Below are experts of layer 4 (counted from 0) of a mixture-of-experts language model. Rows are named router (the router's row for the expert), gate (a neuron's input weights, with its number), up (a neuron's input weights, with its number), down (a neuron's output weights, with its number) and show model dimensions 0-95. Each number is 128 + 32 x the weight over its row's rms, rounded and kept within 0 to 255.
After each expert's rows: "comes after" lists some tokens at least twice as common just before its tokens as in all text. This comes from a sample of Wikipedia text that the model never trained on. Tokens count by the router's weight.

# expert 17
router [ 67  97  80 141 139 122 146 141 133 148 158  98 121 157 168 126  58 133 207 139 175 163 108 102 133 118 124  87 116 176  88  76  99 112 165 161 136  95  83 157  71 196 122 107 172 145 124  91 158 115 165 105 115 113 170 160  74  99 163 121 105 114 132 120 139 111 150  86 150 104  89 121 145 137 136  64 111 137 158 118 103 108 176 167  99  99 118  73  91 154 112  98 174 113  82  90]
gate0 [146 151 112 119 115 174 131 157 177 205 147 137 154  76 109 108 126  92 147 112 155 149 104 152 157 132  79 147 141 150 165 143  51 144 165  35 148 177 133 128 177  95 185  82 165 170 153 145 140  91  53 108 165 134 112 108 142 156 164 111 157  90  93 134 115 161 125  85 168 176 118 117 103 123 172 147 188 111 159 137 132 126 125 167 145 151  99 152 134 134 124 105  89  87 101 130]
up0 [178 157 127 191 124 121 163 129 118 156 127 185 135 150 135 170 176 152 145 143 171  56 112 142 156 136 100 136 161 151 126 118 178 109  51 138 118 138 114 167 127 159 154  91 159 181 112 138 137 133 121 145 114 110 136 158 126 194 132 174  71 173 135 167 152 142 144  83 157  94 133 143 158  59 134 125  79 162 137  91  92  83 173  89 113 174  68 147 103 192 123 131 152 139 103 153]
down0 [132  78 111 127 157 182 171 127 163  82 130  45 155 100 113 182 109 121  59 144 132 115 117 110 152 184 126 123 137 138 112 107 147 173 116 150 126 155 102 101  76 101 153  95 120 140  77  74 121  94 167 133 177 127  96 171 125  69 167 135 110 174 107  60 166  80 111 116 150 113 181 122 160 131 166 125 112 122  89 151  96 170 105  94  96 138 132 153  85  86  91 110 114  74 108 108]
comes after: " M", " R", " K", " L", " B", " N"

# expert 66
router [112 114  56 141 182 116  90 128  93 157 111 175 109  99 137 122 162 128 127 128 158 152 103 154 136 100 149  83 116 153  86  70 149  94 155 174 116 122 104 190 160 189 172  87 163 136 158  99 200 126 112 164 137 152 112  73 119  61  89 192 105  94 132 142 134  99 165 153 150 125 111  61 154 161 111  84  84  92 142 122  94 100 136 148 106 121 103 121 127 158  94 118 129 150  73 101]
gate0 [111  91  74 147 133 104 127 127 141 128 103 150  96 193 125 121 156 111 106 150 201 132  57 148 190  87 106 135 127  96 169 103 156 102 118 138  86 125 154 139 129 183 115  81 156  77  90 142  11 126 118 123 126 139  96  59 130 153 117 133 122 206 187 142 153 110 148  93  78 140 131  84 134 133 151  91 103 120 164 150 132 124 139  94 150 142 129 134 136 181 113  86 145 111 131 132]
up0 [181 146 100 117 143 108 139 114 119 185  94 137 127  77 110 120 148 171  67 162 126 105 100 164 145 122 110  93  95  55 164 169 154 121 106 129 119 165 133 150 133 146 121 150 116 142 134 145 130  99 157 150  83 158 152 137 153 129 157  88  86 110 106 150  96  89 111 150 190 130 122 124  89 220 110  93 192 165 131  98  82 134 156 141 210  59 117 123  89 156  95 188 120 151 136  97]
down0 [138  77 122  69 127 136 131 179 137 131 120 125 142 127  78 133 146 109  83 204 158 154 198 129 151  79  87 139 110 147 127 112  85  99 136  66 110  99 155  85 101 102 149 150   7 125  66  90 103  85 129  61 124  75 126 125 123 108 156 143 124  99  89 183 130 135 141 121 139 105  95 109 135  88 137  85 138 107 111 147 135 136 116 111  97  76  89 150 114 132 136 102 126 173 120 142]
comes after: " K", " G", " S", " J", " R", " H"

# expert 110
router [ 99 140 135 154  99  98 146 174 118 110 103 105 146 149 115  73 111  68  99  98  88 132  88 195  96 135 131 120 137 122 125 141  71  83 106 157  58 126 109 178 166 122 136 134 125 128  79  69 168  97  74  86 124 132 149 113 194 169 141 108 133  76  65 178 142 103 127 124 116  97  88 120  99 156 117 131 132 139  86 127 120 160 123 164  86 139 110  70 120 109 178 167  75 117 189 140]
gate0 [129 121 105 145  75  92  92 122 112  93 166 179 148  91 112 115 106 105 124 211 102 150  91 104 105  77  90 110  90 109 127  83 150  73 110 136 143 115 159 104 115  96  62 142 171 152 107  66 125 139 168 116 106  50 202 139 172 104 134 133 136 107 112 169 129  84 135 127 119 155 146 114 130  99 170 132 186  84 111 133  71  96 107 134 114 147 156 110 104 183  88 108 152 181 141 140]
up0 [158 140 164 136 134 152  84 132 157 118 129  80 184 146 143 114 146 123 132 182 107  76 157 133 149 136 138  97  87  61 193 171 129 116  92 134 130 112 125 140 128 111 116 147 113 141 100 122 128 141  90 120 108  62 103  91 101 119 132 134 164 112 129 111 119 111  95 137  97 188 143 111 108 148 124 150  92  75 158  99 114 149 227 112 166 169 122 131 153  49 107 128 124  96 216 208]
down0 [ 78 102  85 114 123 114 124 115  57 114 126 148  57 123 105  49 157 162  88 103 106 148  73 154 146 112 110 139 141 129  71 151  95 152 157  49 133 151 197 129  88 166 192 146 144 151 113 227 122 155 127 134 131 104 105  91 102 140 157 146 151 156 129 104 149 147 109 124 129 125 163  97 146 165 101 111 122  92 157 142 177 110 111 113 125 111 134 106 170  84 102  97 158 174 110 142]
comes after: ",", " and", " that", " did", " which", " but"

# expert 62
router [ 76 153  76 128 157 124 194 134 168 165 139  99 112 117 140 123  94 142 157 167 165  99 167 162 126 137 105 149 108 112  60  86 134  83 118 130 173 146  96 175 149 172 140 173 146 184 139 112 172 105 163 125 111 125 116 181 198 100 174  90 145 137 160 149 172 113 171  81 122 105 104  66 121 154 126 146 170 167 112 119  92 116 149 157 140 148 117  64  96 105 171 124 190 143  98 129]
gate1 [114 169 122 163 108 116 119 164 118  86  77 131 164  27 171  63 123 105 128 106 111  94 100 110 107 146 141 140  77 172 123 107 160 136 144  97 117  53 122 109 121 146 150 129 124 144 130 155 150 123 123  98 133 118 131 142 131  81 132  95 102 154  91 103 105 136 109 111 175  80 132  38 144  69 152 103 128 131 120  97 141 158  63 145 135  91  87 179 161 145 100  88  93 190  73 121]
up1 [150 189 118 115  99  76 208 113 115 172 142 135 151 109  93 120 129 125 116  95  96 176 117  89  99 115 155 204 105 136 109 128 155 125 138 135 165  94 111 115 172 124 112 149 150  97 145 169 160 132  72 145 144 152 137 134 158 115 157 119 172 129 164 122 138 141  86 112 141 105 155 145 164 144 200 104  64 112 101 163 176 105  75  96 178 107  99 142 157 109 174  58  70 123 184 100]
down1 [100 136  90  97 129 116  95 106 136 133 107 187 125  77 155  93 118 140 127  58 103 127 143 145  97 213 121 110 124 109 127 147 160 151 162 126  90 114 127 126 128 171 172 113 206 137 181 171 180 132 108 103 136 110 115 138 139 136 124 134 101 135 204 128 144 112  60  99  79 124 182 133 123 114 117 156 121 137 138 149 115 101 139 174 159 228 123 135 186 143  94  67 131 145  82 147]
comes after: " (", " \"", "===", "\n\n", "==", ".\n\n"

# expert 29
router [115 153 146 115 188 119 154 157  91 152 177 134 113 156 176 131  98 131 137 155 155 111 194 156 129  82 151 175 110 143 133 191  96 155 133  61 139 104  97  86  96 136  59 142 141  80 142 156  69 147  71 106 116 107 176 171  71 147 125  80 106 124  89 159 109 179 110 156 139 131 181  83 189  88 108 147 130 160  69 106  89 137 135 134 119 127 141 137 145 120 116 155 113 103  81 123]
gate0 [117  86 120 169 130 129 132 124 164 163 123 102 140 155 192 116 136 134 146 119 168  69 103 107 131 106  64  66 124  69 123 128  91 173 167 124 137 166 130 122  88 166 132  98 134  99 174  97  54  98 176 131 176  88 148 139 166  93 107 169 106 120 151 130 141  54 137 145  96 106 138  68 163 131  60 154 128 124 141 123 150 118  77 118 169 145 124 126 167 182 174 170 111 111  91 156]
up0 [ 85  97 147 107 195 126  96 130 130 173 163 164 108 132 154 174 143 147 186 120 103 134 137  63 113 108 133 168 157 152  94 134 108 102  47 115 164 124 101  84 141 156 122 117 190 148 123 152  86 135 116 120 133  88 196 148 131 117 163 186 136 140 144 102 142 121 163 145  48 102  49 166 114 117 151 129  71  74 118  92 121  75 135 103 187 124 147 104 108 130 120 144 142 108 158 122]
down0 [171 132 136 188  91 143 103 158 152 147 147 147  72 175 132 129 127 142 117 124 117 128  91  99 116 189 127  85 161 160  63 124 168 224 130  78 119  80 114 145  78 160 133  87 112 109 106 130  92 141 140 182 127 190  53  85  82  99 140 109 182 117 139 147 184 162 122  89  95 129 170 166 131 109  70 147 133 104 133 139 147 129 100 148 142 112 134 143 134 113 142 107 136  80 166 152]
comes after: " the", " a", " The", "The", " his", "=="

# expert 41
router [115  76 124 104 128 112 153 106 155 150 142  75 139 177 172 142 161 151 152 119 131 158 125 118  74 148 102 125 136 124 111 144  81 161 105 125 187 139 108 138 133 177 139 107  69 136 147  68 155 174 145 118  78 124 206 184  83  72 141 103 117 104 128 178 148  84 142 107 123  75 159  91 173 178 167  90 163 173 112 154  87  93 111 149  85 144 119 108 196 140  96 152 149 143 106 101]
gate0 [111 113 162 133 109 126 175  78 107 133 160 156 117 124 170 172 153 135  43  94 124 134  90 100 144  67 112 151 136 146  96 157 121 175 126 105 112 105 150  94 102 138 136  78 153 112 138 163  93 137 116  61 139 194 157 125 138 159 138 117 126 123 182  63  91 199 144 150  82 135 158 129  81 144  78 147 120 126 123  74 129  98 195 147 173 145 114 102  88 184  87 110  88 104 137 110]
up0 [206 105  54  98  92 137 228 139 117 118 106 151 157 131 134 118 129 113 134 128 119 142 126 170 151 115 125  93 128  93  57 121 190 151 122 163 122 126 150 163 119 164 160  81 131 126 140  65 129 109 191 155  75 143 146 153 156 119 168 149  99 156 110 115 115  71 120 133  90 139 137  97  79 125 111 146 188 143 162  99 101 128 128 159  97 104 140  93  65 133  79 123 186 125  90 123]
down0 [137 163 112 132 138 154 129  50 161  80 164 159  96 175 160 161  84 135 139  98 165  99  93 180 146 173  83 120 187 144 141 143 129  89  76 157 148 171 151  75 118 132 114 129  93 153 136 109 110 144 150  62  85  77 120 140 124 152 150 154 155 197 174 160 125 163 183 130 125 119  86  89 122 134 187 106 154 156 142 108  97  82 136 133 132 120 167 151 102 120 156 144 152 169  63 119]
comes after: " |", ",", " the", ":", " of", ";"

# expert 89
router [121 129 183  79 125 106 140 101 152 143 130 174 170 133 160 153 179 147 161 104 154 170  94 101 125  92 107 151 142 120 134 163  91 110  76 108 155 190 114 142 171 137  76 151 108 141 180 110  76  76 100 133  97  57 172  89 127 149  53 155  91 111  80 101  95  90 190 143 150  99 102 102 133 117 139 156 155 143 117  98 134 105 122 108  85 108 149 123 150 152  55 132 174  86 136 108]
gate0 [124 150 137 160 102 104  88  79 124  63 117 110 117 130  89 105  92 103 107 151 140  69 125  58 174  93 131 108 133 155  85 142 142 124  90 139  82 170 123 136 126 124 147 173 198 111  65 124  85  93 101 141 186  46 197 113  99 117 110 112 146  97 150 134 101 156 159 109  97 136 106 148 144  80 211 123 138 125 133 151 179 169 130  99 158 159 139 120  93 120 118 125  96  78 123 137]
up0 [151 144  86 136  57  70 146 112 121 117 157 197 172 119 117 122  85 132 113 109 111 152 165 163 177 116 121 122  58 121 148 133 167  98  64 179 151 218 131 162 103 132 114 115 126 127 123 123 111 158 124 146 172 121  94 129 186 124 134 103 120 127 141 119 169 131 135 158 193 187  76 146 168 134  84 113 124 116 148 148 101 160 113 223 153 105 136  82 122 112 157 141 122 160 107 103]
down0 [108 130 103 139 154 157  89 120 101  94 104 120  89  68 137 126 116 162  84 192 168  78 142 116 122 156 149 118  46 113  89 178 113 121 141 130 141 112 107 105  94 165 169 128 178 154 141 141  99 176 169 141 118 176 107 172 122 136 155 183 149 188 125 102 124 119 131 129 126  65 141 165 176 119 106 169 193 137 151  78 104 184 173  98 104 158 117 124 111 132 145 172  57 152 153 129]
comes after: ",", " was", " such", " known", " well", " served"

# expert 119
router [139 167 117 118 149 116 151 130 184 159 122  93 161 165 150  98 121  36  93 136 156 174 118 136  95  69  91 138 159 120  93 134 106 158  84 141 189 124  67 144 143 124 135  51 148 133 149 172 168 157 123  62  83 166 136  86 145 162 154 126 140 138 101 140 199  98  77 121 132  97 158  98 145 160 146 129  96 147 104  86 101 102 191 142  88 150 106 137 120 142 138 121 112 187 135 112]
gate0 [ 93 115 103 165 105 125  63 159 118 145 151 106  93 141 127 110  83 123 142  56 138 125  89 131  80 136  92  86  68 129 159 150 168 218 125  97  71 104 123 131 102 114 125 181 141 131 156  90 165  82 113 152 140 132 139 127 119 157 139 180 166  99 200 142 112  77 120 175 143 173 118 154  79 188  67 145 124 132  99  98 155 114  89  97 111 176 134 145 132 155  98 135 170 139 116 139]
up0 [169 126 103 124 134 150 102 157 154 100 187 125 168 165  88 101 109  85 112 152 160 168 112 105 214 118 103 120 127 156 150 112  60 128 169 147 166 177  84 140  97 173 110 165 185  89  67 187 106 107 156  90  95 146 153 101 127 151 136 142 112 110  82 127 134 143 134 176 126 102 138 148 192 151 164 149 122 106 174 132 101  88 164 138 131 140 135 131  99 116  61  87 138  98  79 169]
down0 [138 140 121 123 150 153 115  74  99 131  90 128 194 143 173 142 101 111 136 111 129  92 168 110 158 137  79  82 140  81  68  74 100 109  91  80 160  96  73 148 126 153  91 111 166 117 127  64 141 165 103 103 165 125 138 141 143 179 161 110 118 158 119 172 137 146 146 162 114 114 171 100  98 124 145  71 107  95 171  82 142 119 222 163  87 142  85 152 110  99 100  78 108 125 147  92]
comes after: " in", ",", " of", " was", " New", " United"

# expert 46
router [103  85 136  31 125 141 167 141 136 138 170 102 118 136 197 159 141 135 112  73 129 161 165 111 129 124 126 160 108  78 128 177  66 151 108 103 179 184  88 135 131 118 114 125 131 151 151 122 110 157 107  65  99 126 158 110  91 149 144 123  89 136  99 109 159 140 115  89 150  82 197 124 141 123 209 126 137 161  77 157 173 105 114 150  87 144 113 123  78 118  78 148  96  92 158  96]
gate0 [ 91 115 111 163 126  91 135 124  60 106 155 102 128 112 130 134 112 120 129  85 151 208 151 232 118 118 134 163 101 129 156 131 147 189 177 130 106  94 141 165 123 118 156 106 127  82 175 116 177 164 117 125 147 136 122 181 125 158 138 151  99 170 162 143 148 172 137 149 178 149 107 110 130 130 140 100  75 122 165 114 135 153 140 167 157 188 117 140 118 135 128 207 199 130 178  76]
up0 [160 133 125 104 157 145 104 160 144 121 129 115 206  92 156 129 145 138  70 129 118 120 138 175 150 118 108  68 128  87  72  60 119 120 121 100 122 110 158  78  72 118  94  52  63 114 142  64 119 125 117 138 152  93  80 109 122  96 121 125 159 163  91  79 133  37 131 107 172 143 147  96 158 127 109 144 168 174 140 115 107 157  91 136 139 101 171  85 157 151 158 155 132 105 155 117]
down0 [108 120 109  89 134 103 151 165  64 145 125 144 134 136 114 122 136 143 180 108 112 117  62 122 117 125 174 178 197 159 113 133 105  90 181 115 134  93 159 125 209 181  85 156 111 172 157 148  97 128 147 121 139  92 203 163 148 174 135 143  87 100 113  86  82 129 116 174 174 140 163 135 128 151 140 190 159 177 159 145 142 124  72 132 101 156 124 115 132 159 107 144  82 102 110  73]
comes after: " to", " in", " was", " of", " and", " on"

# expert 99
router [ 77 130 106 136 107 136 106 133 170 160 126 117 108 188 131  75 125  79  94 181 152 131 180 149  95  86 124 162 133 182  82 134  77 140 109 153 151 124 163 158  97 141  63  70 166 117 144 123 165 134  83 184  98 105 146 128 182 141 138 133 114 141 162 130 176  60 111 137 162 169 130  78 181 117 101 174 120 150 132 124  92  85 172  90  82  93 143 117 158 122 163 170 104 104 146 153]
gate0 [101 130 149 187 177  85 146 171 105  83 104 137 155 134  89 114 149 236 163 126  86 108 158 122 104 106 164 106 125 178 144 124 176  84  82 124 135 100 135 141 140 141 123 154 140  21 142 123 119 102 105 161  98 115 119 161 149 105 116 169 106 128 140 107 156 127 103  91 103 101 149 130 167 133 181 134  47  77 137 147 149  93  85  87 154 107 108 103 127 110 114 138 155  92 113 174]
up0 [155  87 100 152 116 143  97 126 131 165 117 121 111  56 102 118 122 123 101  74  62 121 151 101 117  98 140 137  96  83  72 107 149 153 149 130  91 108 171 123 114 203 149 171 102 120 151 102 133 102 121 109 132 117 114 134 130 169 189 168 142 199  88 146 166  89 113 130 137 146  97 170 121  77 106 172 100  86  83 166 137  87 126 169 128  77  92 177 118 142  57 108 133 111 146 191]
down0 [135  81  98  82 157 134 154  85 162  88 131  61 114 134 106 125 150 177  39  72 102 165 113 136 148 194 117 142 155 164  82 118 122 114  94 139 158  71  71 103  86 180 105  88 166 142 158  68 154  95 141 108 105 102 151 146 154 114 124 102 141 136 128  97 141  79 116 110 129 181 163 150 124 165 172 119 100 148 135 169 118 169 119 132 120 142 103 162 163 146  89 164 154 184 134 156]
comes after: " the", " a", " An", " mon", " The", " Mon"

# expert 101
router [107 152 174 160 119 131 136 135  91 158 150 120 119 111 135 148 146 176 111 105 107 141 149 123 123 116  90 138 177 123 124 178 130  52  98  96 107 129 134 192 114 104 148 127 151 130 114  85 167 164 147 150 140 119  98 123  43  75 104 113 119 141  29  70 134 120 109 127 167 115  60 134 164 159 137  95 100  93 164 190  93  89 116 144 161  92 147  91 119 116 109 115  75  52 124 118]
gate0 [141 131 114 131 174  91 100 175 159 135 151 126  82 101  95 137 224 121 141  82 145 102 139 140 143 122 140 151 132 156 112 152 159 138 164 142 130 133 120 157 142  62 132 135  81 170 143 143 141 130 107 100 154 177 126 153 122 185 168 167 145 128 133 111  70  98 157  97 101 137 181 145 112  67 187  89  87  54 137 161 108  74 103 141 109 144 133 105 168 140 182 103 125  51  96 161]
up0 [119  77 135 164 141 167  94 178 133 167 132  99 112  74 138 195  77  90 146 119 113 103 168 140 126 127  98 179  93 147 109 161 151  92 144 101 164 116 134 129  91 119 130  93  99 112  43 124 115 148 168 104 126 174 119 135 102 159 120  95 126 108 102 110 175  97 162 105 108 120 138 108 146 132  96 212 147 144 147 111 121 119 107   1 152 119 145 172 124 135 126 139 172 186 128 131]
down0 [122 100 159 169 141 158 179 115 133 126 112 122 133  43 151 135 157 101 193 109 228 132 112 152 133 129 156  94 154 156 111 100 160 103 153 137  67 103 115 121 168 170 121  92 111 142 106 130 118 200 142 120 151 132 117 190 154 106  75  78 133 151 105 179  89 123 136  98 106 128 165 158 140 103 150 103 138 133 146 180 121 195 135  93 105 170  88 140 123 153 101 110 125 184 121 187]
comes after: " b", " t", " h", " p", " w", " f"

# expert 95
router [ 90  95 140 166 120 135 133 145  92 172 145 117  73  61 128 149 140 178 153  71 140 188 176 113  87  95 132  76 149 100  88 114 107  73 162 148 133  89 118 159 127 153 180 138 145 127 163  89 153 120 197 156 155 151 164  84 102  76  70 155 110 180  60 160 153 105 162 131 126 120  86 134 177 160 109 113  86 116 138 179 109  99 106 116 114 129 140  89  99 109 102 113 123 107  95 119]
gate0 [144 104  75  73 114 106 138  82  65 100 115 115 116 137 105 108 191 129 170 131 123 127  97 113 125 165 108 147 107 184  30 155 113  85 139 127 138 190  98  85 130 172 153 169 107 146 142 198 167 170 100 161 149  93 115 140  84 139 130 107 151 128 131 162 125 126 104 106 114 153 165  99  93 128 161  92  80 126  92 119 154 114 124 168  69 198 151 125 183  85 121 111 134 142 127 150]
up0 [105 185 119 131  80 137 165 121 149 124  99 127  90 107 127 119 131 111  83 145 104 119  64 134  58 128 157 119  91  89 101 137  84 100 107 127 124 135 143  75 143 130  62 167 137 129 173 138 169 122 129 163  53 158 118 125 130 119 157 142 113 109 118  99 148  64  55 165  90 104 142 137  95 169 142 136 147  75  88 155 128  45 126  66 167  80 120 148 106 151 115 151 107 110 178 168]
down0 [ 92 196 121  83 121  25 160  65 102 164 117 138 135 133 141 116 126 111 161 174  79 137 133 127  82  92  84 102  97 112 135  99 101 115 147 185 128 116  91 130 159 130  83 153  68 147 155 129 122 150  71 130 103 145 124 175 150 114 142 134 122 143 155  71 165 110 124 101 172 125 142  98 171  67 104 107 141 167 117 132 145 157 184 103 104  87 169 158 150 143 174 181  94 120 109 104]
comes after: " D", " L", " G", " C", " P", " V"

# expert 42
router [ 79 187 167 104 101 111 114 137 124 120 131 151 138 137 123  91  79 108 101 155  85  77 129 149 154  79 113 117 135 118 133 125  85 139  66 112 144 131  94 149 129 119 146 166 100 126  95  99  64 164  49 135 121  80 140 148 141 154  78 125  81  91 167 210 105  92 128  98  95 178 147 185  72  81 125 125  95 146 119  86 149 109  99 134 170 117 109  94 163 172 130 146 158 135 101  76]
gate0 [148 165 177 132 124 105 113  50 140 190  87 128 108 114 139  90 152 177 103 107 185 135 135 113 145 130  93 120 102 118 102 182 162 131 112  90 198 121 116 141 100 156 122 142 113 134 117 156 151   0 128 119 142 121 106 132 108 171 115 121 147 118  95  61 133 194 169 162 133 129 141 140 159 112 190 134 101 106 113 105 157  53 108 127 161 114 121 126 133 109 124 162 127 146 163  79]
up0 [119 150  99 105  72 185 174 149 128 157 117  78 119 122 157 146 139 139 167  87  81 160  88 109 115 160  67 121  87 113 156 147 102 163  99  91 150 189 120 109  89 177 142  89  90 135 186 145 136 125  77 134 163 103 128  85 111 139 153 162  99 168  98  87  96 126  69 127 150 102  91  77 116 149 188 138 162 158 137 137 114 126 162 119 146 106  55 128 100 153 146  99 182 168 127  83]
down0 [157 127 141 138 163 108  62 125 156  95 104 126 105  49 210  62 141 137 112 172 117 115  89 140 151 119 119 129 119 155 141  96 119 129 165  73 164 125  99 151 145 161 131 145 133 103 145  76 142 157 163 163  92  65 150 135 105  86 136  80 111 161 125 165  79 167 118 112 103 149 122 174 159 190 172  65 101 169  78 115 128 124 136 168 154 162 175 109 145 125 155 123 120  68 104 132]
comes after: ",", ")", " It", " which", " it", " and"

# expert 78
router [ 73 118 108 113 114 140 153 116 164 160 135 133 181 162  68 100 102 109 178 107 110 153 104 130  90 140 111 143 158 141 175 145  66  91 112 165  88  96  98 152 149 103 122 130 139 166 130  71  84 161 124  45 141  88 147 111 137 148 170  87 113  77 100 115 182 176 120 118 149  52 162 123 117 154 174 113 157 170 114  87 140 101 153 156 116 157 184 109  85  71 108 165 118 120 113 118]
gate0 [126 116 144 172 107 109 122 156 122 107  99 123 161 130  85 186  90 112  95 110 128 113 202 116 107 120 125 152 136 135 173 143 130 118 181 206 163  78 134 130 123  63 106 199  95 115 113  79 135 184 127  67 145  80 149  95 119 159  70 123 113  99 154 110 104 136 120 124 117  74 124 161 147 103 169 153 142 147 116 114 108 218 109 138 137 155 106 135 110  63 100 198 117 139 112 146]
up0 [141  96  91 152 108 123 128  86 151 153  95 105 178 102  93 181 133  71  78  83 141 144 134 126 142  82 115  67 182  85 114 111 119  88 127 160  88  85 131 151 149 148 180  96 174 144 156 192  97 141 122 191 145 214  99 110 108 136 136 129 161 102 138 126 174  92 110 111 179 162  76  45 202 106 104  96 127 154 135 123 142 130 152 116 137 113 116 123 147 124 150 144 113 144 123 115]
down0 [102 201 154 133 160 132 189 110 123  86  52 132 156  72 120  96 158 191  79  54 172 165 119 113 105 144 160 193  93 132 111 116 141 150 157 143 118 125 118 151 136 163 116 167 107  92 160  88 157 122 112  84  89  89  99 122 170 120 118 165 126 161 130 155 108 110 130 116 104 125 154 174  97 105 111 132  48  78 166  58 120 153 143  84 107 106 145 133 103 124 123 124 131  93 123 100]
comes after: " was", " he", " to", " and", " He", " also"

# expert 24
router [ 91 118 106 155 130 191 131 153 128 181  92 148  89 141 177 159 165 178 158 107  95 144 108 137 118  93  98 110 143 137  80 137 116  70 123 141 137 140 137 173 151 111 110 145 191  90 138 103 148  95 136 139 115 133 108 124 126  69 141 143  71 174  91  87 131  99 204 107 161 158  59 148 118 146 145  73  95 151 185 144 113 126  95 134 109  88 177  54 145 122  89 100 155 120  71 119]
gate0 [119 173 101  62 121 118 131 141  92  99 130 186 108  66 135 104 128 153 108 146 152 111 139 176  97 116 173 120 193 134  76 149  67  86 142 130 178 137 176 178 150 149 121  96 153 162 173 138 110 151  79 163  85 171 148 138 146 117 141 171 132  80 125 129 143 106  82 139 125 171 142  95 138  89 110 187 104 182  86  80 118 119 146 112 120 132  78 116 128 187  75 130 138 161 127  79]
up0 [119 163 131 175 120 154 113 116 125  80 142 161 140 129 132  78 142 154 143 107 104 148 168  92 106 151 141 168 217 152 133 154 117 120 189 173 191 113  86 142 140  91 154 127  64 161  33 114 110 111 119 133 139 156  89  87 133 148 135  91 102 118 110 118  64 138  99 137 104 110 140 179 158 111 125 133 197 156  97 128 114 151 128 125 135 132  40 126 142 170 105  94  97 125 110  65]
down0 [169  79  83 123 146 116 158 164 140 100 144  87  83 118 161 120 133 112 191 177 149 103 167  97 160  97 113 131 139 176 119  75  90 129 154 129 122 150 145  87 144 135  92 117 161 122 170 150 109 181 106 109 135 105 162 177 104 134 110  98  91 164  60 195 140  96  77 164 132 126 182 143 117 150 138 118 167 157 112 128 189 128 187 146 152 125 173 155 147 125 127 134 179 116 135  34]
comes after: " D", " F", " C", " d", " P", " W"

# expert 43
router [ 68 135 136 143 140 104  82 153 132 121 144 163 169 161 151 126  58 125  81  87 107  79 127 183  85  92 112 127 149 139 119 142  92 184 131 117  94 197 125  80 145 108 149 128 147 154 121 134 102 161 186  88  78 107 154 177 130 105 186  96 102 121 113 126 116 145 168 139  50  92 123  97 162 143 173 164 152 117 170 105 117 120 141 133  78 142 155 102 135 138 129 179 171 146 187  78]
gate0 [102 102 121 146 167 135 172 168 152 128  96  88 143 143 155 146  84 177 141 123 105 107 123 100 150 143 161 143 158 123  64 153 126 171 114 193 119 163  99 115 112 157  89 168 105 148 106  56  99 136  97 162 119 129 117 163 129 200 130 129 183 113 174 134 131 128 106 156 170  77 111 176 141 150 150 166 111 141 127 179 155  76 131  80 165 178  88 151 120  29 116 114 137 139 120  84]
up0 [150 106 118 147 120 128 118 161 100 125 151 120 157  97  90 121 112  70  97  64 204  98 137 104  76 127 140 138 115 128 128 112 123 161 148 106  97 149  69 111 165 137 160 138 167  96 116 169  62 130  97 135  73  97 207 158 171 127  91  45 144 151 116  93 188 111 108 177 164 146 152  88 111 133 117 192 166 117  80  89 138 120 160 114 143 127 177 111 120 130 143 135 105  90 142 165]
down0 [ 88  81 139 154  83 186 174 151  80 103 110 124 100 137 137 189 128 118  92 113 152 164 121  87 150 197 102 149  91 116 110 117 125 141 146 131 146  94 139 106 156 124 123 120  76 223 131  97 141 112 152 157  69 127 103 141 121  83 106 174 149 158 128 110 108 184  55 107 195 121 113 156 118 163 119 134 138 152 104 158 130 134 121  87 131 187 154 127 153 219  96 153 116 129 149 143]
comes after: "-", "|", "\n\n", "==", "Personal", " •"

# expert 48
router [137  70 105  80 121 102 113 152 139 133 128 131 162 114 125 173 186 114 133 112 136 110 119 158 164 118 130  96  79 153 127 135  89 105  73 171 153 114 174 133  48 128 107 114  80  99 152 155  88  99  95 105 134 145 124 142 153  83 151 125 130 159  88 152 150 186  81 110 101 181 115 142 135  51 100 135 140 169 150  81 103 145 163  81 126  95 163 190  89 147 181 153  67 153 167 108]
gate3 [ 66 110 139 179 128 105 149 130 147 126  86 197 136 123 132  98  73 186  75 118 163 146 118  95 114  79  92 171  87 153 143 126 159 166  68 186 127 123 118 141 142 159 148 139 183 133  86 134 124 120 168 126 140 124 120 138 130  96 195 108 129 114 157 164 110 137  56 137 117 128 183 178 136 141  77  92 151 126 146 158  94  76  94  41 125 120 119 117 125  78 101 164 126 116 151 150]
up3 [173 120 143 186 160 139 105 128 137 116 177 149 121 155 158 169 132  97 130 154 110 112 108  95 131 177 161 147 161 166 129  61 132 182  52 136 132 152 147 138 130 115 143 131  97 124  80 110 149 155 114 118 197 148 137 122 162 215 179  96 135 117 129 111 139  77 146  96  79 128 104 136 140 103 153 178 102 145 117 106 154 110  95  84 135  69 129 185  72 157  53  83 111 119 129  96]
down3 [140 144 151 124 170 148 143  90 118 121 185  84 118 102 178 160 194 161 157 105 113 120 121 104 119 138 117 105 177 108 171  98 141 125 127 145  88  97 129  85 217 150 141 140 120 175 117 161 128 122  73 118  83  76 158 160  90 122 151 106 116  89  88  88 127  95 177 168 144 158 183 125 154 135  61 140 114 109 152 145 148 127 175 123 185 102  76 113 130 178  75 184 110 122  96 129]
comes after: "1", "9", "8", "0", "2"